Experts of a small language model.
Size: 13 layers, width 256, vocabulary 32000, 87M parameters.
Experts: 8 picks a token, a softmax router.
Training: a variant of Adam for the experts, 587M tokens, 8960 steps.
Below are experts of layer 10 (counted from 0) of a mixture-of-experts language model. Rows are named router (the router's row for the expert), gate (a neuron's input weights, with its number), up (a neuron's input weights, with its number), down (a neuron's output weights, with its number) and show model dimensions 64-95. Each number is 128 + 32 x the weight over its row's rms, rounded and kept within 0 to 255.
Before each expert's rows: a language model's description of what the expert responds to. This comes from a sample of Wikipedia text that the model never trained on.

# expert 7
Prepositions after names. Prepositions and commas linking a person or noun to an affiliation or list, mostly of after names (Crowther of The Times), plus from, among, with.
router [138 124 101 124 125 158 126  85 102 124 177 189 125 109 144 154 120 134 123 126 126 108 140 135 121 117 148 107 101 136  96 117]
gate0 [128 127 130 121  81 119 136  78 127  98 106 145 167 134 120 108 188 156 150  94  77 133 123 143  38 133 180 152 101  89 114 136]
up0 [ 99  99  95 141 148  99 144 142 131 125 119 144  75 119 138  85 117 116  59 114 158 173 160 126 152 137  99 127 113 114  50  91]
down0 [143 166 125 116 114 113  99 168 185 120 135 181 165 136 144 137 119 141 153 156  80 124 133 108  95  42 161 168  70 147 125 118]
gate1 [171 141 169 133 162 112 107 160  89 157 159  90 122 160 113 131 106  59 120 138 169 176  96 124  38 117 110 134 112  96 107 117]
up1 [131 174 138 120 159  65 172 133  86 121 156 124 129 116 135 126 123  92  86 112 138  97 119 134 104 180 133 170 124 130 106  66]
down1 [147 109 101 140  85  85 113  83 104  67 112 112 160 132 104 143 119  77 139 135 148 127 166 140 139 140  87 171  83 122 124 113]
gate2 [101 119  89 136  54 124 118  98 184 123  99 113  83 168 129 120 166 137 111  79 147 144  80 101 163 195 120  90 118 189 177 132]
up2 [176 104 104 129  73 154 115 104 178 154 149 101  92 158 123 186 182 125 107 134 188 118 169 149 148 151 132 110 161 151  96 143]
down2 [192 132 121 135 188 179 169  94 104 127 118 146 152  77 165 125 114 122 150  67  91 148 148 138  99  67 185 185 141 106 130  96]
gate3 [147  90 181 126  63 124  89 159 166 123 106 164 121 122  58 163 151 139 107 126 144 105 139  79  85 198  89  92 131 110 129  90]
up3 [142 160 174 140  84 107 125 106  86  57 142 152  86 151  98 193  57 161 132 156  79 105 110 134 146 147 146 143 104  84 132  89]
down3 [160  90 123 111 131 169  90 169 164 154 141 140 117 139  58 143 135  71  87 111 168 134 139 147  53 132 159 169 131  99 169  81]
gate4 [167 197 131  78 136 120 110 108 137  73 181  57 127  83 109 107 125 132 137 142 108 149 201 154 109 108 176 135 153 124 151 111]
up4 [171  93 146 137 215 142  90  88 125 123 153  96 169 112 161 163 126 155 161 116  96 131  96 173 149 106 138 143 175 160 128 176]
down4 [115 151 115 154 124 126  81 167  65 136  89  98 101 137 118  95 118  38 148 129 123 129 111 147 150 120 130  95 118 140 185 121]

# expert 34
Dates and place names. Years, months and place names in dates and locations, as in February 23, 2010, Born 6 October 1982, or California.
router [123  89  72 122 152 150 154 123 134 102 135 125 133 124 153 120 136 136  96 191 138  88 127  93 129 126 132 113 176 146 111 152]
gate0 [107 103  87 102 143 199 106  89  92 148 155 167 126 153 152 133 152  60  80 125  96  47 158 201 153 143 151 101 126 107 141 185]
up0 [166 168 124 112 115 185 115 154  88 103 133 134 138 106  99 158  21 101 143 124 144 120 102 157 104 182  92 131 148 157 145 139]
down0 [123 108 134 200 149 114 160 144  80 132 157 149  90 187 157 171 168  85 130 193  75  88  92 140  56 105 126  83 126 121 183 106]
gate1 [ 99  69 114  92 136  78 117 105 209 117 142 110 147 140  99 115 114 152 127 154 160  88  95 121 123 146 167 115 127  81 148 129]
up1 [129 152 100 162 138  99 198 147 125 131 180 154 100 129 126 137 121  80 156 149 103 165 101  85 151 118  86 168 142 121 118 124]
down1 [120 165 118  93 111  72 111 158 106  92 157 134 201 160 120 152 113 141 147 130 121 159 135 132 191 108 180 108 153 125 145 115]
gate2 [147 145 152  83 138 146 145 152 165 152 101 106 179  88 103 155 137  92 112 140 112 167 126 118 149 174 137 128 128  68 136  82]
up2 [117 128 143  77  84 130 137  90  85 173 163 145 125 116 190 174  99 147 152  95 138  93 114 107 129 113  64 175  64 178 144 112]
down2 [102 144 189 123 109 175 132 149 151 129 197 152 120 124 141 109  90 160 119 143  94  94  85 116 100 156 149  98  79 122 146 133]
gate3 [103 125 150  62 147 106 151 108 106 104  77  96 139 165 128 167 137 158 161 145 136 120 124 154 143 113 132 129 136 109  87 123]
up3 [161 110 113 174  61  56 142  84  59 105 140 174 189 128 142  95 166 101 139 133 124 129  92 120 129 153 137 162  99 103 103 101]
down3 [131 103 140 131  80  92  83  62 126 158 111 138  51 154  76 135 128 108 125 140 149 112 138 120 110 168  82 121 107  99 149 172]
gate4 [ 92  74 129 176  93 162 181  81 155 162 140 109 131 150 155 144  73 180  63 106 101 150  99  96 151 171 150 170 138  83 148 120]
up4 [130 150 139  67 149 142 190  88 184 151 125  87 169  97  95  55 161 105  79  72 103 107 162 163 103 150 133  95 136 207 155 141]
down4 [132  79 140 117 162 167 171 127 189 130 160  87 119 198 129  84 159 228 118 113 138 119 149 146 100 123 161 219 157  87 109  66]

# expert 55
Table cell separators. Pipe separators and semicolons in stats tables, game logs and infoboxes, like High points |, score cells, and 0; 1; counts.
router [103 109 110 154 134 108 118  80 143 113 128 159 129  94 171 135 208 142  71  69 147 153  83 121 108 114  33 116 178 125  93 106]
gate0 [135  96  75 146 143 129 167 181 171 131 149  80 116 136 156 166 135 140 174 147 159  83 172 175 100  78 145 140 164 132 166 143]
up0 [ 86 128 153 126 106 118 161 157 148 131 118 136 166 140 115  91 123 144 131 135  66 137 147 159  99 101 157  85 104 152 141 103]
down0 [ 96 134 117 109 124 151 132 117 144 145 106 140 110 118 125  77 155 146 148 141 158 125 139  64 172  98 153  82  86  98 101 127]
gate1 [ 45 100  73 175 134 188 119 167 158 194 161 152 163 134 106  93  56 136 120 170 156 127 128 161 203 138 116 129 135  87 143 165]
up1 [132 115  89  95 108 153 135 105 128 164 101 163 155 164  96 184 107  90 127 122  96 140 155  95 116 188 128  78 124 151 103 117]
down1 [168 145  98 133 114  93 117 138 131 151 126 164  76 115 143 126 132  53 113 102 118 152 149 155 126 147 151 101  77 118 158  77]
gate2 [138 131 104 111 159 120 150 117 186 104 102 139 133 208  36 116 116 114  96 134  47 173 157  57 131 119 158  99 137 120 144 130]
up2 [117 135 142  99 147 142 100 162 179 110 102 109 135 128 157 133 157  85 127 133 124 161  98  91 147 100 125  72 135 108 152 121]
down2 [136 129 112 141 142 128 164 161 146 115  96 104 130 148  86 109 134 155 186 179 155 110 120 147 168 159 100 187 141  53  86 106]
gate3 [125  93 148 101  68  91 137 120 170 147 140  79 117 110 120 107  70 137 105 108  99 111 192 138 183 140 133 107 126 106 153 144]
up3 [150  54 134 147 188 124  84 106 120 143 121 146 164 174 101  99 118 128 138 119 157 101 140 132 162 203  78 106 163 135  94 171]
down3 [131 181 182 143 121  99 115  77 140 139  68 114  73 152 164 101 177  79 163 132 128 134 137 180  86  67 135  75 155 124 113 166]
gate4 [162 101 179 177 169 133 169 143 149 135 127 125 153 133 148 183  79 106 111  77 108 128 116 136 165 155 116 130 139 150  84 107]
up4 [163 175 115 129 171  83 118 146 117 160  75 184 181 141 138  98 107 114 155 118 138 108 118 144 115 146 158 110 133 184  60 118]
down4 [156 118 118 134 122 147  90 124 135 157  70 111  70 182  62 116 103 145 127 124 142  71 112 139 133 149 141 134 146 108 169 136]

# expert 60
Tabular spacing and numbers. Blank-space and pipe tokens at list or table row starts, plus numbers, semicolons and colons in scores, climate tables, infobox fields.
router [ 74  91 112 161  97 135 170  64 146 152  98 106 149 100 175 130 141  89  67  55 133 118 156 144 105  82 133 118 108 156 125 123]
gate0 [ 70 133 145 144 151 189 123 118 173 154 102 149 104 154 131  80 166 187 160 111  83 145 190 191 129 108 146 165 108 133 184  96]
up0 [ 99  62 190  63 115  63 102 147 107  66 137 161 124 130 100 137 138 194 136 167 131 103 138 145 210 154 163  72 191 133 126 106]
down0 [113 137 133 103  96  71 142 142  70 116 154 107 128 148 152 111  97 122 125 159 119 110 188 131 145 191 122 104  95 207 121 109]
gate1 [ 66 176 167 136 121 138  83 146 118 159  83  98  94 115 148  57 100 147 114 132 143 140 180  80 112 105 207 121  94 119 144 115]
up1 [146 176  87 168 107 146 104 126 148 147 176 167 161 160 102 168 164 173 143 118  84 140 117  92 157 196 116 113 115 114 125 108]
down1 [158 110 128 109 113 140 100 134 136  89 166  84 139  74 159 184 136 126 110  83 130 101 146 106 150 169 120 142 142 153  96 140]
gate2 [116 165 130 105 125  98 125 126 136 140 154 105 143 138 169 143  69 108 122 114 120 101 159 158 148 149 101 149 176 119 102 157]
up2 [132  86 150 129 145 138  74 105  53 129  81 109 208 131 120 185 141  90 113 121 107 116  99 142 150 125  85 140 114 129 117 137]
down2 [142 150  86 107 224  85 138 139 136 132 123 162 148 104 152 150 152  78 112 128 138 147  60 151 110  94 111  82 111 144  86 142]
gate3 [110 159 132  96 103 144  77 159 160 124 176 123 123 114 133 146 113 139 141 176  80 119 132  50 118 110 109 125 120 142 134 111]
up3 [117  62 168 162  93 160 207 119 168 157 107 136 144 143 147 133 117  76  76 122 165  78 144  75 122 152 121 141 125 100 100 115]
down3 [143 116 160 189 131 109 114 154 151 155  60 103 119 157 142 126 113 139 122 100 124 140 129  81 116 106  84 127 126 149 106 178]
gate4 [ 87 144 113 112 176 182 145 162 140 120 101  90 102 136  57  86 155 231  84 142 153 102 172 182 138 147 143 114  79 115  98 130]
up4 [ 69 141  84 130  56 120 119  83 106 129 108 171 161 142 107 137 171 164 110 109 178 156 134 162  93 150 123 126 105 122 129 154]
down4 [144 123 118 156 124 226  89 123 103 109 150  96 104 170 134 151 146 168 152 144 158 136 138 167 129 168 115  92 129 148 136  96]

# expert 22
Mid-name word pieces. Inner and final pieces of personal names, especially after O' or a first initial, such as ile, ddy, ji, plus nicknames like Johnny, Tony.
router [135  67  92 135 105 171 139 111 151 127 136 128 106 148  64 126 121 161 117 143 100 131 154 102 186 130 200  60  55 167 129 139]
gate2 [137 105  98 158  85 123 116 128 163 135 136 119 107 116 129 165 114 152 145  14 126  97 158 121  79 139  96 164 123 113 121 140]
up2 [ 93 122  95 104 116 128 102 152 161  76 127  60 166 100 154 197 120 144 120 125  82 147 123 134 109 132 148 143 116 102  81 161]
down2 [133 101 128  89 152 144 131  84 148  76 208 136 119 174 113 174 105  75 104 154 115 183 117 130  99 145  88  91 129  95 155 126]
gate3 [153 197 123 109 128 126 172  90  95  80 124 130 134 157 132  87 152 106 105 125 147 120 179 133 124 171 141 124 138  98 127 124]
up3 [182 139 104 122 142 144 164 146 111  93 165 137 127 209 127 149 138 132 126  63 114 114 109  80 164 186 157 135  92  86 114 130]
down3 [162 143 156 133  92 130  88  96 114 103 126 111  99  75 107 104  96 123 113 128 118 135  76 165 106 115 141 109 103  88 103 145]
gate4 [ 79  71 119 108 114  91 124 112 110 120 215  75 144 140 147 126 161  66  92 111 143 112  98 142 117  93 153 147 159 180 138 130]
up4 [143 117 114 153 123 190 161 133 123 129 125 185 123 138  70 166 113 166  41 103 131 129  82 118 147 173 117 110 108 190 117 167]
down4 [140 119 148 131 143 123 127  52 146  99  76 126 160 112  96 126 143  97 144 125 116 143 169 139 167 109 167 112 138 145 154  85]
gate5 [173 167 153 128 133 135 116  97 146 133 129  87 149 156 123  34 151 160 131  95 100 163 127  97 141  68 134 160 129 122 122 106]
up5 [103 175 171 118 100 110 180  89  90 163 107 122 125 158 183 129 126 136  80 103 152 158 132 156 175 144 146 194 117 196 135  80]
down5 [139 119  97 117 154 121 124 128 133 159 187  92 203 197 129 177 158 123  94 144 137  86 161  68 123  57  95 130 110  87 116 120]
gate6 [ 88 108 108 121 122 160  95  78 140  99 110 114 148 153  89 119 162  98 181 101 136  94 155 171  74 101  89 122 171 112 101  81]
up6 [ 64 149 141 131 119  96 151 180  65 180 128 102 118 122 114  88 130 134  78 181 131 149  87 128 163  89 133 170  63 113 151 167]
down6 [ 80 106 128 118  73 101 204 168 141 197  96 141 150 166 105 144 141 131 132 123 111  96 145 142  67  49 131  86 134 132 139 106]

# expert 24
Series and institution nouns. Nouns naming a series, volume, season, league or body, like season, Book, volume, Senate, League, often in sports or media references.
router [144  59 151 131 157 213 120 105 153 143 133  79  96 150  69  88 121 180 153 117 133 114  88  62 142 112 170 121 173 132 112 204]
gate2 [123 152 128  97 109 130 142 136 132 101  97 154  87 105 140  23 128 100  82  91 175 138 109  80 149 101  88  88 154 102 109 149]
up2 [144 122 144 101 142 144 154 138 143 117 127 138  68 170 149  92  94 146  75 126  90 132 178 131 118 114 114 163 174 145 179 163]
down2 [134 132 106 118 177 148 132 119 151 157 181 113 157 102 152 131 149 140  99 147 108 137 163 152  79  94 107 119 109 160 111 189]
gate3 [129 117  83  64 151 148 117 198 120 136  92 134 133  96 135 116 174 147 104 127 117 105 141  84  97 132 101 117 179 168  75  99]
up3 [142  69  97 146 135 136 123 178 153 107 125 149 169 129  82 113  99 108 124 126 122 134 142 150  99  93 161 108  89 169 159 115]
down3 [233 206 130  97 150  96 134  85 151 125 113 143 122  69 153 119 199 107 120 177 146  99 124  86 119 181 121 116 146 118 152 120]
gate4 [ 96  85 176  83 146 159 154 115 107  87 157  92 149 140  91 194  85 128  96 168 135 124 123 110 140  82 130 158 162 112  87 119]
up4 [169  79 132 137 101 150 170 146 159 148  82 138  83 127  92 139 138 167 177 138 146  86 182 108 112 135  86 155 104 103 149 112]
down4 [110 137 101 141  94 158 106  90 128 190 122 105 129 116  84  99 159 155 124 116 117 139 151 134 152 126 138 127 163  59  97 128]
gate5 [129 162 184 121  88 117  77 108 179 144 122 159 115 101 123 156 150 113 108  87 199 131 173 121 156 147 127 184  73 116 113  37]
up5 [102 135 186 160 111 155 109 145  86 101 167 165 140 151 157  49 128 139 115 114 133 143 200  68 140 171 177 206  77  87 154 146]
down5 [ 91 168 167 112 100 101  92  72 135  83  98 163 152 192 172 138 103 140 118 139  80 149 122 146 120 177 143 205 117 123  93 140]
gate6 [125 119 119 136 127 156  91 111 122 143 150  65 171  96 169  93 101 172 152 113 112 113 166 104 142 151 108  83 148  87 182 112]
up6 [100 108 165 185  77  65 121 121 135 121 115 119 106 130  65 114 128 154 165 116 119 133 164 106 160 172  71 134 135 126 147 120]
down6 [121 129 141 168 125  90 115 121 161  73  94 141  70 129 156 131 144 119  73 136 143 113  92 107  36 110 130 161  86  83  60 132]

# expert 6
Titles and table pipes. Table cell pipes in election and listing tables, and "of", "du", "de" inside film, book or show titles, like Private Lives of.
router [141 105 186  95 161  80 112 119  69 126 115 148 115 120  99 179 117 119 117  91 113 180 135 143  97 128 167 108  71 143 104 114]
gate0 [ 92 185 122 139 194  93 111 117 153 135 105 143  94 171 103 142 130 140 147 120  94 128 135 132 160 106 105 114 121 115 113  75]
up0 [168 151 129 210 114  86 146  89 108 109 159 135 140 125 142  89 120  62 125 131 191 141 157 117 168 146  95 140 191  83 146 108]
down0 [ 99  54 123 125 188 100 142 114 175 135 123 193 100 146  94 109 122 145 112 101  93 125 121 131 144 102  88 125  82 152  66 133]
gate1 [165 155 119 118 122 180 158 109  80  60 104 175 101 129 142 131 177 116  93  72 132 159 104 142  93  82 141  89 135 106 166 136]
up1 [163 143 174 154 213 182 147 122 159  59 135 134 152 151  96 140  76  90 140 124  81 113  88 152 141 171 108 177 142 126 124 138]
down1 [139 122  77 119 166 109 145 131 123  89 104 153  58 143  94  97 146  61 137 144 117 144  57 104 136 128 137 164  96 151 187 137]
gate2 [108 161 121 146 178 142 100 120 160  93 117 117 161 167 107  97 189  79 119 116  83 158 133  90 139 153 150 132 139 132 203  93]
up2 [ 79 120 167 161 140 104  92  95 125  79 149 165 121 139 164 104 169 166 110 113 110 111 141 121  90 129 150 166 139 155 126  66]
down2 [132 107 106 125 109 134 119 112 116 162  94 126 160 128  99 174  84 125  98 133  90 104 133 134 126 122 153  80 136  86  62 115]
gate3 [ 76 147  88 132  83 126 105 125 125 114 123 131 138 138 133  63 137 131 152 136 118 130 132  79  86 164 152 143 134  97 153  96]
up3 [124  94 139 153 131 147 101 162 144  80 163 159 117 145 121 117  67 104 100 173 137 103  93 117 186 106 139 124 177 158 140 188]
down3 [158 150 131 154 127 105  88 146 126 121 116  79 124 136 125  97 115  79 149 100 150 117 114  84 135 172 147 122 146 113 198 161]
gate4 [161 165 142 145 110 134 110  98 140 143 124  70 125 172 133 131 161 117 112 112 118  78 106 129 124 138 176  99 179 177 182 119]
up4 [147  65  49 156  93 166 123 160 129 114 156  41 120 107 190 149 102 176 109 117 119 132  92 115 169 122 121  63  94 141 120 112]
down4 [109 153 124 124 126  78 200 145 130 136 158 171 132 108 167 120 148  97 130  99  68 141 117 147 126  75 143 135 133 165 134 150]

# expert 0
Of in proper names. Mostly "of" and similar prepositions inside institutional and place names, like Isle of Wight, University of Pennsylvania, Church of England.
router [136 141 127 157 131 123 101  73 109  81 167 182  68 108 113 151 155 118 122 189 106 155 195 130 115 117 127 134 113 142  47  90]
gate0 [149 163  85 143  90  96 146 122 122  83 162 126 165 149 149 134 108 108 133 134  96  79 194 116 144 128 200  96 158 116 103 179]
up0 [130 104 125 194 165 110 150 126 112  94  89 137 153 131 100 118 175 101 125 180 109  86 103  90 159 197  98 141 124 148 127 153]
down0 [171 154  94 115 149 130  48 133 114 136 104  69  73  86 113 128 180 166 121 142  66 142 118 169 134  79 126  69 111 225 125 132]
gate1 [133  92 108 125 100 138  79  99 148 139 132 148 139 138 149 148 141 120 159 146 104 149  87  63  78 117  82 144 103  82 157 139]
up1 [117 145 130 203 130 199 159 139 145 157 146 167 132 164 124 182 137 125 151 123 128 116 132 147 128 161  96 157 153 126 136 182]
down1 [137  97 176 129 107 132  84 116 130 157 146 105 111  84  85 104 137 118 175 105 126 101  92 122 129 189 131 177 134  92 118 123]
gate2 [ 98 157 109 118 112  97 139 188 108 205 124 132 106 118  64 177  76 107 126  89 134  98 145 156  97 124 128 155 120 125 179 118]
up2 [138  78  90 148  87 135 141 106  90 106 156 124 129 141 103 187 113  92  93 157 149 206 204 169 122  80 131 184 190 126 141 139]
down2 [113 141 141 167 105 104 105 161  94 177 154 117  96 153 145  92 202 178 162  93  95 112 127 124  49  87 151  82 158  92 117 131]
gate3 [104 121  77 104  62 119  88 151 123 167 116  55  85 131 161 131 138 142 163 169  90 108  56 140 188 120 158 158 111  57 122 109]
up3 [134 117 166 141 136 124 137 175 127 108 134  32 152 102 135  99 140 161 169 165 112  93 145  75 123 114 157 160 112  98 119  93]
down3 [160 122  83 145 142 159 141 159  86 213 134  95 133 117  88 183  81  81 152 120 146 144 100 167 114 125  88  84 151 127  96 169]
gate4 [136 206  89 127 157 127 152 128  89  79 103 182  88  94 119  81 143 123 132  85 167  65  97 142 141  76 136 120 123 133 148 135]
up4 [115 137 111 137 123 125 113  81 132 148 163 144 149 101 120  95  96  60 164 125 185 188 126 111 175 112  66 119 100 117 116 164]
down4 [150 132 121 138 123  95 174 160 139 164  94 116 137 157  64 150 166 153 104 113 200 160 112 165  95 131 153 120 136 118 134 111]

# expert 26
Proper-name openers. First words of multiword proper names such as leagues, channels, events, titles and groups, such as Major League, Channel 4, Big, Chief.
router [133  52 135 125 117 183 136 128 117 136 102 102  89 177  17  88  62 135 152  90  84 155 124 167 133 145 133 103 129 175 110 162]
gate2 [107 124  85  75 121 113 161 168 113  76 175 149 125 146 135 125 146 106 141  82 189 175  87 151 151 200 175 108 130 119 138 125]
up2 [ 92 155  57 121  63 161 139 110  57 142 202 130 120 143 110 177 185 103 155 111  62 110 155 172 118 183  65 153 151  97 113 180]
down2 [152 139 135 101 110  89  92 112 138 130 103 107 160  78 131 122 126 111 111 157 141 112 150 156 113 192  85  63 138 130  81 126]
gate3 [ 93 149 106 135  60 184 111  80  68 159 141  97 154 123 101 110 119 124 103  87 158 142 126 135 169 135 138 192  78 163 173 138]
up3 [ 95 160 111 159 133 147 157  47 132 160 141  68 121 126 119 136 123 157 126 165 142  99 161 117 147 114 181 109 142 110 142 108]
down3 [ 88 196 156 168 132 156 136 102 175 143 124 156 110  66 162 126 107 144 157 185 148 139 208 114 119 122 190 140 144 153 116 157]
gate4 [125 124 179 153 183 156 160  99 117 123  41 127 162 178 101 142  59 101 104 131 152  91 167 104 161 100 129 103 156 109  81 168]
up4 [129 131  78 143 124 147 159 144 135  83 147 108  66 110 121 111  68  94 193  80  83  96 111 110  79 121 157  74 125  53 130 144]
down4 [117 127 137 147 106 141 126 128 129 105 151 157 148 132  92 112 151 110 131  93 103  89 125 127 120  74 127 117  98 109 114 124]
gate5 [ 55  66 145 134  96  73 157 104 133 154 190 127 165 165 135 127 100 141 186 136 149 140  98  94  91 130 106 129 189 155  66  93]
up5 [130  92  78  88 135 103 101 142  87 167 135 138 111 167 112 116  68 111 108 129 113 129 175  55 112 131 133  83 165  81 135  94]
down5 [153 113 165 138 130 131  58  88 149  74  76  99 157 102 105 129 105 106  60 112 128 178 143 176 115 114 140 122 107 116 156 127]
gate6 [141  76 192 127  76 152 132 172 114 132 160 118 151 114 135  65 116 122 118 117 103  96 128 182  90  86  90 125 143 125 161 122]
up6 [148 107 131 137 135  86  66 210 171 115 130 119 109 145 132 123 121 134 101  91  90  99 158 120 174 102 103  97 151 115  98 164]
down6 [115 115 114  82 147  94 123 157 185 150 133 109 132 123 141  52 155  64 154  69 113 109  92 137 151 178 149 100 119 112 141 103]

# expert 62
Table numbers and census. Separators and numbers in statistics tables, measurements and census text, such as | and ; between cells, ft, km, population.
router [125 139 210  61  94 129 110 108 137 174 137 160  86 128 152  80 186 139  69  88 148 118 143  92  98 118  45  88 164 152  78  81]
gate0 [130 159 114 139 105 156  64 132 147 134 152  85 181  77  80 127 124 119  96 169 122 104 184  98 155 109 160 101  98 146 100 109]
up0 [108  89  99 160 170 113 156 155 120 149 126 148 113 143 109 135  94 138 195 165 124 166  89 120 154 120 122  67 104 167 129 209]
down0 [116 115 115 103 140 152 110 110 172 172  97 147 133 111 189 142 218 119 152 155 135  65 143 157  89 203 100 133 186  65 108 107]
gate1 [117 100 127 141 108 117 120  84 116  69  84 128 160 119 128 161  79 116 114 141 166 171  46  96 142  82 111 141  41 132  71 112]
up1 [118 165 144 138 111 111  75 116 128 138 131 110 113 107 112  82 171 122 117 132 155 162  85 115  98  71 139 112 164  79 133  88]
down1 [125 137 108 147 125 132 183 136 165 157  80  96  78 160 112 105 186 141 102 184 140  47 129 152 107 115  67 160 163 135  64 126]
gate2 [137 132 180  92 115 143 131 117 149 150 190  54 146 111  96 145 155 165  79 130 144 138  92 137 151 145 141 124 123 138  92  96]
up2 [117  99  72 138 153  90 148 104 119 110  90 159 114 146 152 180 132 102 114  44 135 136 113 109 192 145 199  77 149  88 173 129]
down2 [121 154 104 101 148 133 137 103 109  98 130 156  74 166 123 160  97 110 116 181 107  79 146 104 195 138 147 162 150 147  83 179]
gate3 [ 83 190 165 101 118  73 161 115  78 121 175 173 100 143 102 133 159 166 158 113  83 165 101 109  98  99 108 122 135 104 185  84]
up3 [120 125 149 158  88 145 154 177  97 134 105 143 191 124 101  99 152 127 101  95  84 157 128  94 194 176 132 111 100 142 155  69]
down3 [133 147 176 138  92 103 120 101 151 108  96 108 105  78 155 173 181 149 141 106  52 138  73 129 104 154 134 180  52  78 166 183]
gate4 [115 136 115  98  94 123 108  98  92 183 153 169 107 158  98 156 132  70 128 119 121 117 125  26 155 119  94 147  83 157 204  88]
up4 [171 140 136 128 148 134 114  85 128 146 127 136 179 171 117 130 110 146 100 151  84 140 138 122 166  29 186 127 140  87 199 101]
down4 [148  93 101  75 174 139  91 184 131 119 131 134 147 166 108 178 133  62 141 151 117 169 104 113 160 139  92  66 100 165 150 132]

# expert 49
Mid-word suffix pieces. Word-internal and final pieces of names and terms, such as -ed in Listed/Feed, -itch, -ther, -ia in Latin taxa, -ashi.
router [103 124 114 135 110 150 174 123 134 154 134 115  73 152  65 154 130 122 119 183 121 106 128 126 117 129 124 118  98 109 102 133]
gate2 [ 70 139 199 179 107 117 123 100  96 121 148 147 165 111  68 108  83 120 125 119 121  81 167 135  89 109  82 133 155  58 155 182]
up2 [108 133 169 155 133  88  69 126 175 138  94 122  88 141  86 145 116 157 161 136 147  75 145 150 176 155 132 148 108 146 106 119]
down2 [106 147 127 167 157 122 125 111 154 136  87 146 120 103  94 175 156 174 161 159 159 133 145 119  93 175 129  93 162 107  88 201]
gate3 [160 153 110 177 123 102 131 165  88 101  63 150  87 159 106 102 119 137 116 136  77  75 150 108 122 127 150 138 109  79 106  72]
up3 [120 155 165 157  46 101 126 107 149 190 119 135  76 147 126 164 149 136 171 117 136 110 186  73  91 100  84 154 135 147 133  89]
down3 [122 101 158 111 160 107 189 125 109 129 141 123 175 104 126 141 151 184 138 117 184 141 154 153 113 106 112 166 103 109  75  87]
gate4 [131 115 150  86 118 115 140 156  76 103 169 130 135 110 133 128 139 117 120 109 140 155 137  97  88 111 152 148  87 100 103 180]
up4 [145 193 142 132 143 120 142 150 125  94  90 151 112  88 188 131 173 179 149 117 144 141 142 139  95 143 119  97 117 111 211 142]
down4 [109 177  89 142 129 176 136 175 137 125 153 161 128 174 104 127 143 115 134 161 125 125 189 130 104 118 130 102  98 110 166 109]
gate5 [132  74 154 146 160  84 129 180 115 161  50 166  84 206 155 129  79 149 154  98 188  97 107 115 145 106 101 115 103 183  88 151]
up5 [ 79  74 120 140 107 158 142  94 171  92  78 147 100 121 102 123 105 129 174 160 112 143 111 144  91 127 142 153  91  88  89 166]
down5 [147 120 135 128 101 123 158 112 201  93 158 143 134 148  90 119  91  85 136 149 101 121 140 120 145 153 110 132 116 122 125 132]
gate6 [115  90 100 145 140 120  83 116 120  49 166 141 129 116 164 105 135 130  87  94 125 141 155  85 148 131 113 122 133  91 145  84]
up6 [154 144 136 145 104 125 139 163 138 134 171  69  82 136  48 189  79  62 142 166 104 110 135 142 121 133 140 213  61 102 168 152]
down6 [107 105  70 116 106 141  97 164 139 128 219 131 138 173 145 178 138 174 113 123 112 179 122 166 141 111 137  85 119 163  86 134]

# expert 28
US politics and ordinals. Ordinal suffixes in district numbers, such as 4th and 7th, and US political or institutional words such as Republican, Supreme, Senate, NCAA.
router [148 103 149 134 139 186 177 121 135 148  95  87  91 153  40 123 169 144  85 127 122 103  94 104 154 129 145 136 119 151 145 137]
gate2 [143 127 164 131 163 101 123  93  78 187 140 107 109 138  93 194 116 120 135  94 191  95 134 158 104 146 158 138 127 138 137 143]
up2 [ 98 222 123 135 107 127 179 130 160 107 192 116  96 124 154 136 140 128 194  89 132 192 187 137 105  92  90 162 144 133 158 159]
down2 [115 131  96 131  69 152 149  93 126 132 183 106 118 118  86 106 198 148 140 153 132 220 130 103 157  42 157 195 116 159 133  58]
gate3 [152 177 161 124  97 133 131 153 116 183  82 105 143 178 105 111 113 100 111 112 118 150 110  86 142 131 141 100 172 150 176 123]
up3 [142 150 148 151 120  83 130 104 108 134 129 144 103 119 100 136 114 136 112  95 109 119 166 102 201 144  99 113 134 169  55  80]
down3 [106 140  87 149 119 100  98 123  51  80 130 143 115 125 133 132 111 109 107 138  83 101 148 103 130 194 156 110  98 119 117  76]
gate4 [103  97 126 135 101  91 101 136  81 139 165 112 121 122 180 135 137 185  81 116 145 166 119 140 101 120 153 160 118 125 166 149]
up4 [168 133  98 137 115 154 119 127 179 136 122 144 166 116 124  93 129  77 197 170 121 141 123 109 109 139 150 113 127  80 113 184]
down4 [116 128  96  76  70 118 116 147 124 152 160 161 128  95  98 173 120 169 133 182 144 102 147 141 117 166  54 151  98 132 122 151]
gate5 [ 82 143  96 120 100 133 151 153  97 100 159 148 191 170  93 103 102 116 110 108 105 142  92 134 159 113 122 162 164 167 131  92]
up5 [ 92 105 162 172 101 196 142 183 179 129 143  99 130 189  75 119 139 152  84 138 130 156 128  85 159 156 161 111  84 128 145 154]
down5 [140 104 112 126 115 134 123  93 154 123 107 110 120  69 124 196 186 183 146 119 162 112 168 147 120 204 135 124  51 190  96  88]
gate6 [129  65 126 106 148 130 148 126 144 144 193 153  75 113 114  77 150  87  97 126 115 162 123 159 138 172 156 160 107 123  63 101]
up6 [ 71  90 145  87  84  83 104 126 130 195 141 143 142 136 132  61 118 150 147  99 151 135 156 113  61 123  99 149 169  80 134  98]
down6 [157 194  80 112 109 110 100 141 181  61  78 123  90 142 172 185 166  91 144 127 120 101 111  94 142 137  93  93 148 114 102 114]